config.yaml
n_layer: 14
d_model: 320
n_experts: 128
d_expert: 32
d_shared_expert: 128
router_score: "softmax"
normalize_top_k: false
routed_scale: 5.66
balance_bias: false
lr_router: 0.000389
optimizer: "soap_variant"
lr: 0.00388
grad_clip: 0.5
batch_tokens: [65536, 131072, 196608]
Below are experts of layer 8 (counted from 0) of a mixture-of-experts language model. Rows are named router (the router's row for the expert), gate (a neuron's input weights, with its number), up (a neuron's input weights, with its number) and show model dimensions 160-239. Each number is 128 + 24 x the weight over its row's rms, rounded and kept within 0 to 255.
Before each expert's rows: a language model's description of what the expert responds to. This comes from a sample of Wikipedia text that the model never trained on.

# expert 57
What it handles: Decimal points, thousands commas, score dashes and unit symbols right after digits in measurements and scores, such as 319.8, 183,000, 6–3, m, ft.
router [135 114 120 128 129 108 140 144 149 143 129 146 198 172 125 103 109 115 120 142 126 132 114 141 161 123 152 171 131 153 143 146  93 162  80 100 135 155 155  86 146 114 110 158  97 128 156 118 171  99 119 118 119 146 109 149 101 100 106 142 116 140 151 102 165 122 132  95  99 159 128 143 131 153 125 141  89 114 130 145]
gate0 [109 128 149 158 123  97 132  81 131 104 155 115 147 181 134 132  88 135 152 100 108 142 120 160 155 156 179 161  81 126 132 112 167 107 147 112 103  83 139 152  84 127 146 153 107  95 145 131 116 148 139 161 130 123 104 124 123 159 164 161 125 103 107 120 113 118 161 142 111 100 116 117 133 177 122 151 124 120 119 133]
up0 [127 126 114 143 123 120 121  78 154 108 129  89 117 157 119 106 101 135 124 107 100 144 126 181 155 163 153 135  98 124 161 116 163 117 137 104 145  89 154 150 119 132 129 119 116 112 176 131 111 128 134 136 148 123  92 120 103 158 155 162 115 101 116 134 106 120 148 110  84  99 118 118 138 170 129 164 110 132 144 119]

# expert 54
What it handles: Underscores and digits in math formulas, identifiers and numeric tables, such as A_x, NP_071762, negative temperatures, and asteroid discovery sites.
router [119 119  78 136 116  92 139 129 142 153 125 141 141 144 136 116  86 109 145 140 109 147  85 151 139 137 144 135 119 157 171 138 101 159 116 127 134 146 153 107 143 109  91 136  98 150 150 119 149 111  93 148 142 154 126 152 103  95  96 149 137 166 158 118 150 125 156 111 108 152 104 168  88 143 108 155 103 108 107 131]
gate0 [111 148 135 146 109 169 151 134 148 125  65 129 114 119 102 136 137 125 113 144 125  97 170 130 125 105 118 113 131  98 139 124 149 138  85 129 153 149 190 141 117  94  80 157 145 128 129  89 176 110 101 149 143 112 154 158  75  97 113 153 112 129 148 147 133 143 146 138 135 114 129  86 122  90 107  87 144 107 131 120]
up0 [104 164 117 125 155 117 131 155 110 107 153 165 136 135 109 123 158  99  74 100 149 138 161 135  79 146 179 153 144 125 141  99 110  91 152 119 125 177 154 190 113 124 134  77 111 157 128 167 132 114 118 142 139 117 118 113 110 128 108 153 119 112 151 141 170 118 167 118 124 151 151 159 137 123 107 146 110 132 147  89]

# expert 43
What it handles: Forms of be, such as was, is, are, been, being, right after a sentence subject, plus some following articles.
router [124 128  91 154 113 109 159 159 155 161 113 141 167 154 127 122 102 113 158 133 111 143 107 144 138 164 151 158 137 152 143 146 102 142  71 110 105 155 153 100 139 117 121 147 118 142 156 102 164 125 100 147 108 139 111 149  93 120 127 141 115 137 151 103 108 130 158 106 113 162 142 126  86 133 103 150 109  69 121 153]
gate0 [140 147 133 128 100  91 106 149 106 158 131 157 121 135 123 129 153 136 147 122 159 139 109 153 129  79 112  88 159 113 123 123 113 106 109 159 119 140 116 100 147 142 121 113 129 160 122 145 172  97 139 128 122 161 116 154 103 158  80 107 149 123 165 142 118 198 118 131 122 158 126 156  77 112 167 118 158 178 132 115]
up0 [107  98 116 123 157 143 147 115 138 127 111 114 102 116 105 154  68 126 129 134 112 112 147  86 133 173 130 134  85 145 146 112 139 148 117  87 155 120 117 150 121 126 113 133 126 114 139 137  64 132 137 140 149 131 144 116 122 133 176 124 120 141 123 113 141 102 118 135 114  99 120 104 147 139  60 122 124 121 114 143]

# expert 5
What it handles: Final pieces of Latin binomial epithets and foreign surnames in species lists and tables, such as -ensis, -atus, -alis, -ić.
router [112 104  84 145 124  83 105 128 143 162 105 141 164 147 145 114  95 121  97 136 100 139 108 150 135 162 155 173 138 157 143 155 104 154 119  84 116 152 161 104 130 105  94 144 122 158 139 106 150 126 111 148 123 147 117 170  91 122 114 151 145 176 157 110 146 140 136 110  79 146 108 151  87 115 112 159 108 126 131 146]
gate0 [144  69 151  86  94 177 126 169 133 129 129 154 131 132 115 114 148 149 150 120 149 104  74 138 103 140 125  81 135  95 109 163 149 115 135 107 118 114 105 136 161 133 158 138 179 124 110 102 163 118  86 136 102 123 114 101 181 143 165 131 152 134 106 129  91 125 114 143 173 162 135 109 146 121 123 100 114 113 161 112]
up0 [152  90 125  98  68 134  81 136 141 111 143 137 134 174 103 128 119 164 132 141 148 119  92 119 151 112 120  72  93 116  82 162 131 115 138  92 146 112 129 121 142 133 174 150 155 119 110  96 146 100  95 140 137 109 119  92 164 137 158 130 136 150 151 131 109 151 162 138 155 157 144 140 124 134 137 112 155 120 145 158]

# expert 4
What it handles: Adjectives and ordinals right after the, a or his, such as other, same, next, opposite, or compass directions like north.
router [108 126 122 142 137 117 115 144 161 166 126 148 150 145 184 111 117  88 138 166 107 167  80 149 144 173 148 142 147 142 151 166 121 155 102 111  91 147 149 123 154 125 124 146 102 127 128 113 148 111  82 116 115 163  93 132 125 119 117 154 112 137 145 102 180 141 127  92 119 149  98 146 128 155  90 159  86 106 122 133]
gate0 [116 105 134 130 159 144 127  99 130 141 124 147 115 118 168  75 142 124 121  90 141 151 146 138 167 180 127  98 144 174 177 159 109 153 127 130 104  65 128 153 151 148 122 144 135 117 120 151 141 114 142 137 110 123 150 129 108  69 128 117 143 182  91  60 165 108 115 196 130 131 109 104 152 127 130 125  77 118 150 144]
up0 [157 127 120 130  89 127 128 144  80 128 178 106 122 119  91 144  86 113 143 133 130 129 146 122  66  80 163 114 147  98 113 106 137 108 129 120 149 183 109 127 102 129 124 114 116 120 170 112 109 142 117 109 132 136 114 119 134 195 135 144 139 107 132 189  90 125 113  60 119 131 121 122 151 131 133 124 147 133 124 135]

# expert 38
What it handles: Capital-letter chunks inside acronyms and call signs, such as KTTS, CASP, TPLS, KDE, C.H.U.D., sometimes surname pieces.
router [140  69 133 127 102 112  99 141 137 150 102 141 148 149 140 111 116 116 134 162 119 144 114 152 152 172 158 137 136 134 162 148 125 151 125 109 106 144 153  88 146 126 128 134 106 155 145 104 148  78 126 143  97 154 125 160 111 102 104 145 143 166 163 107 166 113 144 125 105 147 116 141 139 143 108 153  92 114 140 132]
gate0 [161 140 128 120 151 118 124  90 120  95 161  91 125 143 136 124  91 111 156 175 146 142 132 101 178 132 147 112 138 124 130 168 189 154 147  79 143 134 156 107 137 193 125 118 109 119 170 143 112 106 120 115 110 154 123 119 145 101  94 138 161  93 146  99 140 115 122 107 136 148 151 175 155 152 111 119  90 169 136 120]
up0 [106 128 134 125 101 122 145 157 145 155 116 183 139 107 132 125 140 135 102 100 103 120 147 149  59 131 107 147 109 114 140  85  80 103 112 152 135 134 105 136 144  59 150 138 129 128  90 122 156 155 127 142 138 101 143 146  89 154 165 127  84 166 100 154 122 123 148 138 108 124 105 116 127 106 122 130 175 119 114 123]

# expert 9
What it handles: Coordinating words and clause-joining commas such as and, or, but, therefore, including commas that start appositive or participial phrases.
router [147 122  96 160 126  86 117 154 139 137 119 160 156 171 163 114 113  88 131 155 127 152 110 125 165 146 174 154 168 119 132 124 123 146  60  99  90 147 161 101 136 123 122 138 109 147 140  88 131  97  98 150 135 147 111 154 120 114 113 163 137 150 146  77 154 103 142 110 119 160  95 152 102 134 117 154  96 111  97 158]
gate0 [132 167 110 144 130 133 104 135 121 135 149  99 144 143 142 136 118 109 115 127 120 125 143 101 138 150 151 105 127 111 147 134 153 148  92 121  96 135 109  76 100 109 115  61 122 134  74  86 116 145  88 119 157 153 135 179 133 120 146 103 122 153  80 119 159 111 114 167 107 160 148 186 124 103 159 127 109 135 127 173]
up0 [145 150 145 183 133 111  68 144 137 157 129 130 126 117 125 136 137 110 140 132 133 123 153 128 159 146 143 120 129 119 140 110 129 115 107 186  95 147 106  78  84  91 107 105 109 133 152 115  55 145 103 107 149 144  96 137 133 112 125 144 138 176  99 155 168 120 104 166 141 149 146 175 126 104 113 122 138 140 111 132]

# expert 40
What it handles: Periods closing a sentence before a new one or paragraph, military unit numbers like 132nd, and "the" in a few phrases.
router [123 117  64 131 106  98 146 159 147 152 119 155 158 134 129 119 100 115 148 138 125 164  95 149 144 135 145 138 138 150 172 150  99 173 123 107 114 156 151 112 149 103 109 126  94 151 168 114 136 113  85 164 130 144 103 144 111 108 110 167 131 169 162 115 144 134 155  93 108 147  95 146 109 168 108 153 115 103 109 150]
gate0 [123 121 122 121 130 140 137 132 114 152 119 158 140 136 120 143 138 122  93 140 140 111 138 137 100 100 171 154 122 117 101 123 140  97 138  85  93 117 145 120 116 102 132 174 117 129 136  77 106 162  78  87 117 116 165 127 164 114 143  88 118 154 148 148 116 177  87 146 133 123  80 153  97 128 124 160 126 107 104 157]
up0 [123 117 139 118 137 134 130 153  84 158 134 136 136 108 135 131 133 135 135 143 162 114 151 141 120 117 158 138 125 112  85 122 155 116 127 117 101 134 112 137 138  77  93 133  93 130 109 116 114 144  99 101  94 105 169 141  94 118 165  71 134 164 122 198 129 146 122 151 120 111 101 157 102 112  92 129 148 109 150 163]

# expert 7
What it handles: Possessive words and clitics opening a noun phrase, such as his, their, its, 's and own, plus some articles.
router [128 129  83 153 142 115 114 142 139 177 130 143 136 140 157 131 117 102 131 142 115 163  99 171 163 179 147 145 159 145 149 157  80 152 110 107  97 144 138  94 131  97 115 164 108 150 134 116 157  95  88 147 108 179 112 135  98  87 103 139 133 151 153  98 142 126 148  96 102 160 105 143 117 141  93 170 101 100 104 138]
gate0 [151 128  92 124 137 115 105  61 131 130 144 140 191  96 135 196 122 113 171 137 117 128 140 157 124 137  86 115 121 134 162 144 102 108 169 140  87 133 124 152 139 106 131 140 128 118  99 148 135 108 115 109 112 179 164 110  97 141 106 162 112 127 140 151 130  81 130 119 154 126 127 140 101  79 134 146  87 107 130 135]
up0 [123 118 148 127 128 144 150 126 125 126  93 121 151 125 156 154 153  93  93 132 129 137 102  93  92 148 129 115 150 130 155 122 121 148 113 121 107  99 125 179 152  90 152 138 160 170 126 144 101 150 119 135 148 133 110 143 184 184 105 135 129 138 180 116 126  91  97  97 123 111 140 110 124  95 162 172  92 108 148 120]

# expert 39
What it handles: Counting words and numerals before nouns or in enumerations, such as one, two, several, many, few, especially "one" splitting a counted group.
router [110 127 103 173 132 108 133 143 170 155 105 150 140 147 149 115  86 101 169 167  91 146 119 147 168 172 168 144 146 184 136 144  98 139 101  92  69 136 144 118 134  89 115 139  96 135 157 115 148  98 110 132 113 152 122 152 126 104 102 159  94 144 136  89 131 102 168 116 120 139 104 165 132 148  85 147 115 113 122 140]
gate0 [ 96 103 117 135 127 134 105  83 122 148 111 153 133 140 173 122  90 139 156 146 112 118 174 129 192 113 130 121 121 103  83 171  82 115 154 135 142  82 120 107  94  69 173 128 165 142 115 118 151 130 118  50  93 105 143 140 118 130 102 169 117 147  92 126 135  56 126 138 117 130 113 141 147 149 121 197 113 120 139 130]
up0 [112 191 104 137 109 132 136 189 129 106 128 103 112 110 102 127  99 122 116  76 115 136  89 130  97 151 146 167 155 146 138 106 111 110 149 155 117 122  95 120 112 104 155 119 128 130 175 152 125 118  78 170 138  85  93  95 100 155 142 178 127 137 162 134 157 174 117  96  92 123 164 105 135 143 147 118 152  89 142  82]

# expert 22
What it handles: Finite verbs right after a sentence subject, especially after an article's name opens a section, such as was, is, has, began, remained.
router [107 117 117 160 117 121 115 135 143 153 111 147 165 150 164  99  96 107 143 148 102 157  94 143 158 164 165 136 138 153 119 146  85 129 113  94 115 150 136  92 144 108  84 144  86 145 148 109 138 115 121 135  99 122 124 160 116  97 121 161  86 145 172 106 135 141 170 129 113 140 105 147 114 137 102 138 125 100 126 154]
gate3 [110 126 125 148 120  89  84 106 159 171 135 127 106 144 166  90 108 115 129 150 120 130 147 119 121 143 137 125 110 116  78 178 121 123 119 137 143 134  97 122  89 164 114 141  99 133 127 158  53 111 115 110 135 137  96 149 143 102 147 144 115 135 136 166 146 125 137 144 149 188 110 115 141 137 108 149 126 164 102 103]
up3 [121 168 128 120 115 148 176 132 127 151  91 146 157 125 103 178 172 105 161 106 149  88 102 117 155 114 108 122 149 100 174 122  97 123 127 124  92 120 154 115 155  89 118 131 156 111 110 134 156 139 147 104 135 146 157 106  98 140 115  89 126 154 130 112 101 155 128 137  92 128 135 140 140 140 161  93 125 101 152 130]

# expert 44
What it handles: Abstract nouns after articles or possessives, often before of or to, such as evidence, concerns, research, success, damage, funding.
router [109 124 113 141 111 100 111 160 142 128 105 147 152 149 152 118 102 111 140 159 109 161 118 173 153 138 138 149 134 163 128 167  85 130 107 119  78 152 160  94 173 115 109 165 108 139 143  90 142  96 122 151 110 144 125 155 105 107  94 180 126 158 143  76 131 114 147 133 119 139  86 156 136 147 110 127 110  93 112 143]
gate3 [144  90 126  67 127 113  99 133 113  64 117 118 175 151 141 116 124  86 111 161 137 142 145 121 115 146 102 115 140 164  94 164 126  92 124  91 113 132 108 135 138 113 116 125  86 154 163 131 125 162 124 115 132  91 137  92 117 144  97 155 150 112 135  88 167 102 131 136 125 152 120 133 155 114 121  86 113 111 107 162]
up3 [147  79 103  83 130  92  86 160 132  70 114 109 166 171 129 117 110 109 109 142 154 126  89 111 122 104 120 123 152 147 104 139 134 129 102 100  97 132 132 139 155 149 114 116 111 157 136 150 110 164 138 135 114 126 130 108 123 143  79 145 155 118 113 125 148 115 155 135 110 131 127 101 182 115 131 102 127 115 111 124]

# expert 33
What it handles: Articles and prepositions directly after a verb, introducing its object or complement, such as played a, provides it with, gave up, into, using.
router [120 122  72 141 136 118 111 133 141 158 119 151 139 134 169 110  99 115 119 154 128 154 126 127 151 144 132 134 138 145 158 168 107 153 109 104 120 133 144  98 156  97 120 149 125 138 138 119 154 121  99 134  84 145 118 141 108  98  85 146  81 157 151  99 143 124 144 134 109 161 103 147 121 152  99 179 114 105 130 171]
gate3 [132 132 147 143 156 109 130 141 157 203 115 134 104 115 168 116 138 133 137 101 135 102  84  73 195  91 145 149 114 106 118 110  86 152 144 102 150 101 184 128 121 122 113 158 165 132 152 158 146 157 122 144  84 139 118 107 137 143 145  77  91 124 125 142 104 115 155  83  94  85 145 173 131 107 139 147 146 136 159 124]
up3 [131 110  96  98 159 122 120 128 125 189 137 127 102 119 194  92 102 117 141 102 126 107 107  79 182  94 134 137 123 127  98 104  94 153 155 100 146  96 195 115 127 114  99 171 170 133 148 163 137 156 130 156 109 165 112 117 155 161 129  76 121 135 127 135  84 109 143 112  98 133 133 177 123 111 139 147 151 161 152 141]

# expert 62
What it handles: Token right after an opening parenthesis, such as acronym first letters (NIMH, PWHL), born, also, now, plus the parenthesis itself.
router [123 117 103 153 100 102 123 137 133 138  86 157 160 161 144 118 110 105 119 154 104 136 106 166 156 137 144 143 164 136 160 156  96 129 112 122  74 151 131  85 134 121 112 160 126 154 178 108 168 117 114 137  93 151 113 180 105  64 110 151 128 143 130 127 146 126 126  96  83 153 120 158 125 143  80 136 108 123 105 161]
gate0 [ 91 115 104 132 137  84 133  91 127  92 103 116 146 135 148 142 124 131  82 164 140 118 152 108 150 132 111  75  85 149 122 163 171 120 139 147 166 128 141 104 117 103 102 132 131 136 148 120 161 165 112 126 159 147 132  89 144  94 137 131 124 129 114 147 121  84 137 118 169 177 120 140 112  70 154 132 144 144 114 154]
up0 [ 82 130 113 136 139 101 135  94 127  78  94  99 143 140 133 162 138 142  80 169 135 114 123 108 158 109 131  87 100 144 108 174 162 107 139 156 167 132 135 117 119 124 126 148 157 130 145 122 143 144 112 130 160 144 136  93 149  86 147 148 129 128  88 128 113 103 141  90 149 161 110 142 122  91 173 117 147 140 116 145]

# expert 18
What it handles: Nationality adjectives and national or world names in event and organization titles, such as United States, Italian Championships, German Red Cross.
router [106  92 111 138 120 127 135 155 142 135  94 173 135 140 137 108  94  90 151 146  98 160 106 150 165 158 154 163 163 151 126 164 116 145 132 120 126 153 147  99 142  94 121 156  88 145 151  96 160  83 120 134 112 150 107 145  94 100 103 137 107 143 151 106 130 119 154  94  83 141 120 132 118 126  88 156 122 117  99 160]
gate0 [150  99  92  99 122 124 129 145 152 120 101 160 133 145 146 116 125  99 132 128 120 114 141 125 129 103 113 144 165 132 113 206 121 138 130 132 124 113 110 134  84 142 142 141 117 127 129 157 158  84 149 140 136 109 128 136  90 117 114 107 125 137 109 101 154  98 158 103 122 145 113 127 203 100 139 145 154 135 106 147]
up0 [136 125 135 166 113 113 100 161 119 154 126 151 134 141 142 117 153  74 143 125 119 113 170 125 153  77 106 154 151 151 117 181 118 134 129 143 155 126 115 113  94 120 125 128 136 124 143  80 135 120 155 137 116 133 131 114  89 155 104  69 152 178 133 106 145 128 149  68 118 129 157 175 149 145 146 120 136 148 140 150]

# expert 51
What it handles: Line breaks ending sentences or colons before lists, tables and formulas, plus table pipes and sentence openers such as However, Additionally, Meanwhile.
router [ 97 126 117 155  93 112 172 141 145 151 110 142 137 139 134 134  98 102 160 139 101 190  87 146 138 144 164 146 121 163 144 149  97 141 102 107  86 141 147 118 151 104 122 142  89 145 154 110 153 101  99 139 136 134 106 140 101  98 102 143 125 164 140 118 172 138 147  96 100 141  93 140 121 130 126 157  96  87 113 131]
gate3 [ 82 132 131 160 133 114 132 161 151 133 115 134 135 153 143 154  96 134 132 138 126 136 148  92 127 135 155 148 118 148 114 111 115 103 122 117 152 126 128 142 113  95 132 150 156 117  98  97 141 103 152 167 135 123 150 156 110 138 146 132  92  98 109 104 160 147 120 122 144 159 143  91 118 149 115 118 109 107 135  94]
up3 [170  92 112  97 140 119 115 117 148 133 140 110 107 128 101 122 125  99 148 127 146 138 158 135 157 136  96 129 155 125 158 119 130 183 130 123  93 137 152 101 163 146 103 115 128 156 130 102 131 147 118 140 144 160 123  77 146 119 121 134 185 167 122 146  78  91 119  89  99 131  83 150 152 149 143 143 129 169 100 134]

# expert 35
What it handles: Sentence-final periods, line breaks, years and assorted word starts such as micro, economic, electric, COVID; no single clear theme.
router [111 120  61 129 110  96 132 159 145 165 114 138 150 141 124 114  94 111 153 141 127 168  99 138 146 142 144 140 129 143 168 147  96 170 110  99 111 160 166 126 148 111 103 126  94 137 165 107 151 116  91 150 131 144 102 146 111 103 104 179 128 158 158 114 147 138 150  96 110 141  97 154  97 161 110 143 102 113  91 139]
gate0 [117  83 161 139 140 145 106 140 157 146 125 150 156 148 157 130 150 150 147 111 148 139 153 138 135 144 103 136 129 126 110 111 123 111 121 126 102 148 142 137 134 129 151 146  88 139 120  93 137 120  95 143 123 167 127 111 108  99 129 155 120 155 149 160 139 117 150 123 152 101 115 145 122 151 108 158 153 115 120  80]
up0 [138 142 137 106 108 143 115 112 143 121 153 154 164 104 113  85 168 183 133 102 119  86 133 118 158 163 154 146 146 107 141 100  93 118 113 122 130 110 126  89 126 101 120 109 105 140 173 178 115 154 130  92 151 137 129 106 139 132 161 145 132 142 137 148 138  93  79 113 115 138 111 121 142 147 153 135 138 148 114  87]

# expert 36
What it handles: Line breaks after headings, sentences and table rows, plus sentence-final periods and car makes like Chevrolet in racing tables.
router [137  92  78 132 109 101 154 123 138 135 116 145 138 159 130 120 102  89 125 144 139 193 106 142 129 131 151 128 160 140 168 146  90 166 114 112 123 149 161 112 137 113 105 143 103 167 154  95 123 119 122 158 137 150  91 127 101 110  93 168 136 162 144 114 167 141 133 113 104 149  82 141 119 141 115 173 105 110 126 149]
gate3 [135  94 140 134 112  71 127 109 162 150 131 136 106 164  90 109 120 146 141 120 118 124 114 119 201 154 173 136 125 161 150 147 127 121 139 135 141 138 127  93 121 107 151 138 147 115 121  91 103 125 155 127 135 131  88 105 116 163 158  95 102 166 150 111  69  89 169 101 136 142 139 121 100 127  81 153  74 127 139 132]
up3 [ 85 151 123 128 157 116 136  88 150 126 102 128 114 128 159  97 170 178 135 136 157 106 153 157  99 164 104 114 105 122 160  72 150 112 172 132  95 108 131 153 115 136 106 178  97 104 143 124 163 116  75 123 111 138 150 137 125  76  82 139 162 119 106  84 131 123 104 120 136 111 140  92 110 135 164 148 130 110 110 132]

# expert 21
What it handles: Quantity, degree and comparison modifiers that take a following "to", "as" or "than", such as enough, too, much, so, earlier, different.
router [122 129 106 150 112 109 129 128 144 151  96 127 148 158 145  93  97  96 118 155 105 140 103 146 141 173 133 155 156 176 152 154 110 142  77 103 129 146 133 100 168  95 111 141  97 121 154 123 139 104 105 153  94 144  95 147  99 102 113 200 101 134 154 115 154 107 149 123 111 126 121 158 106 126 105 142  92 119 113 134]
gate0 [159  96 146 154 118 130 169 112  94 123 142 134 124 140 108 158 132 112  94 160 121 156 144  96 105 169 116 163 154 148 110 106 116 105 100 140 102 152 138 165 144 164  78 145 146  99 200 126 154 117 156 136  89 108  78 145 137 114  96 128 110  77 120 135 101 110 131 109 143 125 118 120 105 164 113 105  84 133 128 162]
up0 [106 127 126 128 159  88 125 151 168 142 152  96  92 115 160 128 137 135 190 114 113 129 155 147 134  95 132 104 132 104 138 112  98 151 149 133 130 115 119  69 121  80 149 151 140 129  83 109 122 114  91 120 144 156 114 174 114 169 157 103 131 161 114 108 115 138 148 149 128 122 128 136 137 115 144 117 161 149 120 116]

# expert 1
What it handles: Main verbs, mostly past tense or participles, after a subject or auxiliary in biographies, such as released, won, wrote, used.
router [ 95 105  94 141 128 134 105 148 140 157  80 141 160 170 151  94  79 121 137 135 106 135 116 144 161 140 140 150 178 148 148 156 121 147 119 113 124 138 139 119 154 109 105 155 136 130 153 100 125 111 122 162  95 164 117 172 101 106 103 148 125 153 156 109 138 158 150 125 127 162 107 169 123 150 120 143 117 109 124 158]
gate3 [ 99  99 123 124 110  91 164  87 158 149  88 111 119 107 104 119 108 149 130 120 150 107 144 104 123 118 124 125 163 122  88 160 149  89 129 134 112  89 149  88 134 153  76 107 120  88 171 118 114 136  93 166  88 135 147 121 129 138 115 104 132 131 107 155 159 133  72 131 146 115  98 114 131 167 108 167 167 155 105 126]
up3 [132 117 136 120 135 148 165 118 118 121 156 117 159 109 149 148 145 104 161  95 133 114 133 121  92 133 127 103 134 110 165  76 112 159 105  79  93 127 114 159 136 127 129 118 121 164 109 166 115 176 131 120 179 116 112 133 143 122 114 104 119 112 135 152 154 107 111 120 107 119 169  76 149  78 179 104 153 148 124 126]

# expert 6
What it handles: Country, state and city names after in, of or the, such as York, California, Italy, Cyprus, including split pieces of foreign place names.
router [105 103 113 152 128 121 134 150 155 148  87 174 141 152 140 128 103  89 160 150 117 165 117 141 156 172 148 154 118 146 118 150 123 167 124  96 107 156 148 133 146 113 111 143 121 142 175 108 127  88 125 144 125 147 102 139 113 106 106 140 132 140 150  87 132 142 150 118  74 146 102 160 121 133 100 169  84 114  90 165]
gate0 [132 138 162 114 157 128 135 181 148 156 117 118 117  91 140 160 144 133 146 140 100 121  95 157 121  72 139 114 129  98 113 106  94 170 117 164  92 126 116 144 132 125 148 112 119 110 115 155 142 158 127 147 158  88 124 111 143 141 133 110 127 158 133 112 121 105 141  91 158 142 131 112  77 118  96 113 105 144 146 124]
up0 [136 123 156 115 120 128  88 160 138 134 143 100 103 139  94 123 114 162 119 111 106 165 131 137 123 159 127 100 119 162 116 131 110 127 148 117 126 112 152 137 146 113 127 141 141 138 138 144 159 147 151 123 123  53 153 125 152 139 146  88 126 119 149 154 142 146 144 128 140 141 131 138  68 115 127 149 117 137 175 100]

# expert 15
What it handles: Past or present action verbs after a subject pronoun or name in plot summaries and accounts, such as gave, tells, took, offered, lured.
router [ 90 109 122 146 120 120 108 135 130 159  83 143 150 127 165  94 105  99 147 125  78 150 128 154 173 143 144 127 169 161 123 149 114 139 111 104 114 146 144 102 153 112  84 163 133 135 143  99 135 101 121 172 101 146  96 166  85 120 110 164 111 155 136  77 148 115 169 124 113 146 100 176 116 135 113 146 106 121 124 145]
gate3 [129 117 147 125 125 122 145 147 139  63 118 152 146 149  98 146 133 153 145 132 107 155 151 143  90 122  84 132 141  93 113 123  92  99 145 106  98  93 139  83 137 116 164 127 154 117 152 120 139 140 142 184 107 100 107 159 113 120 144 145 153 106 121 101 148 103 131 117 139 116 137 123 146 142 135 120 152 107 111 127]
up3 [150 117  85 142 105 147 135 123 123 189 110 101 126 145 133 123 127 143  92 121 107  99 136 114 115 136 144 106 122 137 141 120 190 178 101 150 190 158 150 155 116 149  75  94 129 153 142 133 151 108 107 105 137 149 129 142 128 132 139 112 138 153 132 173 101 174 113 124 123 139 117 156 143 125  91 142 101 129 132 121]

# expert 17
What it handles: Sentence-final periods, table pipes and assorted nouns or names, such as electric, Pictures, Holdings, Helen; no single clear theme.
router [112 115  72 134 109  96 136 158 149 153 122 153 141 142 128 121  97 118 150 134 125 167  99 143 152 147 139 140 156 151 162 144  91 168 123 109 108 162 162 113 149 100 107 139  94 150 167 114 143 117 102 152 131 143  99 137 118 105 104 169 132 162 158 114 139 141 152  99 104 153 102 148 119 152 115 156 107 105 109 149]
gate0 [ 97 153 115 119 128  88 153 123 124 137 123 176 144 119 124 155 109 109 134 131 116 131 157 137 137 173 151 156 110 139 157  98 107  97 119  94 147 182 167 136 143  75 150  95 104 137 151 138 130 120 114 129 121 146 141 113 109 142  92 131  99 103 130 159 106 140 136 156 123 138  80 151  81 105 155 155 111 143 113 109]
up0 [122 117 108 147 194 179 103 148 130 127 128 125 179 135 122 113 143 156  97  76 108 143 149 175 110 101 132  98 111 145  91 160 115 148 113 124 103 142 134 109 113 151 134  99 133  95  82 108 105 136 115 128 133 116 100 173 140 136 105 141 177 141 127 121 131 109 104 167 131 119 155 112 165 138 124 115 132 134 115 151]

# expert 46
What it handles: Function words in opening definitions such as was a, is one of, an, and descriptors like American, prominent, member.
router [139 114 104 181 114 117 126 154 150 145 115 153 163 178 159 114  70 101 152 153 104 155  97 144 152 130 133 159 145 126 138 140  87 137 111 120 116 144 165  90 132 106 130 157 123 152 127  99 142 124 107 133 105 146 123 173  95  90 121 166 113 148 157 127 131 138 135 130  96 124 131 148 124 151 108 166 118  69 111 172]
gate3 [154 118  97 118 102  96 137 132 103 113 101 126 142 133 116 149 137 135 150 146 163 131 107 162 146 116 106 150 151 125 135 127 124 161  78 167 138  97  88 130 128 161 150 152 121 167 113 117 145 103 187 119 104 148 108 112  84 171 150 134 114 128  99 150 135 136 128  99 133 105 108 114 143 128 109 169 148 111  86 125]
up3 [ 93 145 121 144 144 120 108 143 120 160 156 133 125 119 116  94 109 100 116 128 122 131 120 101  72 133 140 112 125 155 122 113 141 105 173 104 114 147 135  97 118 101 121  75 106 114  93 161 149 109 161 155 134  96 130 125 158  76 124 119 154 129 142 118 105 152 125 109 107 164 167 140  97 121 139 124 119 184 139 122]

# expert 50
What it handles: Final letters of acronyms or codes just before a closing parenthesis, such as CASSCF, SSAD, MSAIE, plus author initials and catalog numbers.
router [120 110 114 159 109 105 132 143 158 131 119 153 146 138 139  92 101 104 148 157  99 144 113 165 130 157 139 145 151 153 141 160 107 176 112 110  98 159 159 101 127 110 104 122 100 127 144 100 148 102 113 133 116 165 116 142 102 125 123 156 136 165 157  95 143 131 160 118 106 145 106 153 117 151  99 140 108 115  95 179]
gate0 [109 123 123 125 126 148 142  90 173  90  78 125 129 144 128 103  77  99 120 113 152 157  78 127 126 120 136 117 140 150 147 135 117  93 146 117 138 130 146  84 172 123  85 139 139 112 121 132 166 130 143  94 120  95 117 113 167 100 154 129 153 116 133 114 112  98 171  88 127 145 140 128  82 145 106 139 118 111 111 114]
up0 [117 173 145  87 152 144 130 121  87  87 143 127 144 146 102 157 172 110 147 146 131 145 130 111 134 101 137 123 145 115 153 142 160 172 120 145 113 105 137 113 104 136 120 146 105 158 154 114 119 159 120 159 163 124 121 139 135 108 141 118 115  81 144  97 156 123 133 135 151 110 157 138 176 129 136 118 172  98 135  60]

# expert 31
What it handles: Commas and words that introduce examples or lists, such as including, like, namely, include, and colons before listed names.
router [109 117 117 149 104 110 141 178 138 147 129 155 165 163 149 120 114  86 142 141 128 155  86 133 159 139 134 156 166 158 136 152  96 153  96  86  85 146 155 114 161 128 128 135 115 138 142 117 153 111  94 137  92 146  95 158  92 113 105 155 133 142 161  94 137 136 136 126 112 170 116 168 105 110 121 140 111 101 122 134]
gate3 [ 79 140 129 140 121 136 117  89 157 173 100 127 121 147 151 127 130 110 109 142 156 150 148 156 139 105 142 154 119 113 122 114 154 144 120 116 172 112 170 127 139 121 116  97 123 157 147 130 149 136 124 166 134 154 168  94  94  75 172 115 114 135 125  73 133 131 155 105 117 135 128 103 112 133 172 116 156  95  92  56]
up3 [176 105 106 111 135 122 128 173 105  81 149 138 138 105 101 135 127 136 163 125  97 115 115 107 133 132 108 117 121 148 138 161 109 109 140 152  80 146 103 124 123 127 148 168 150 103 106 137 100 112 129 106 108 101  88 155 175 166  82 120 144 124 137 173 134 142 103 153 142 114 124 121 166 133 103 141  96 163 144 189]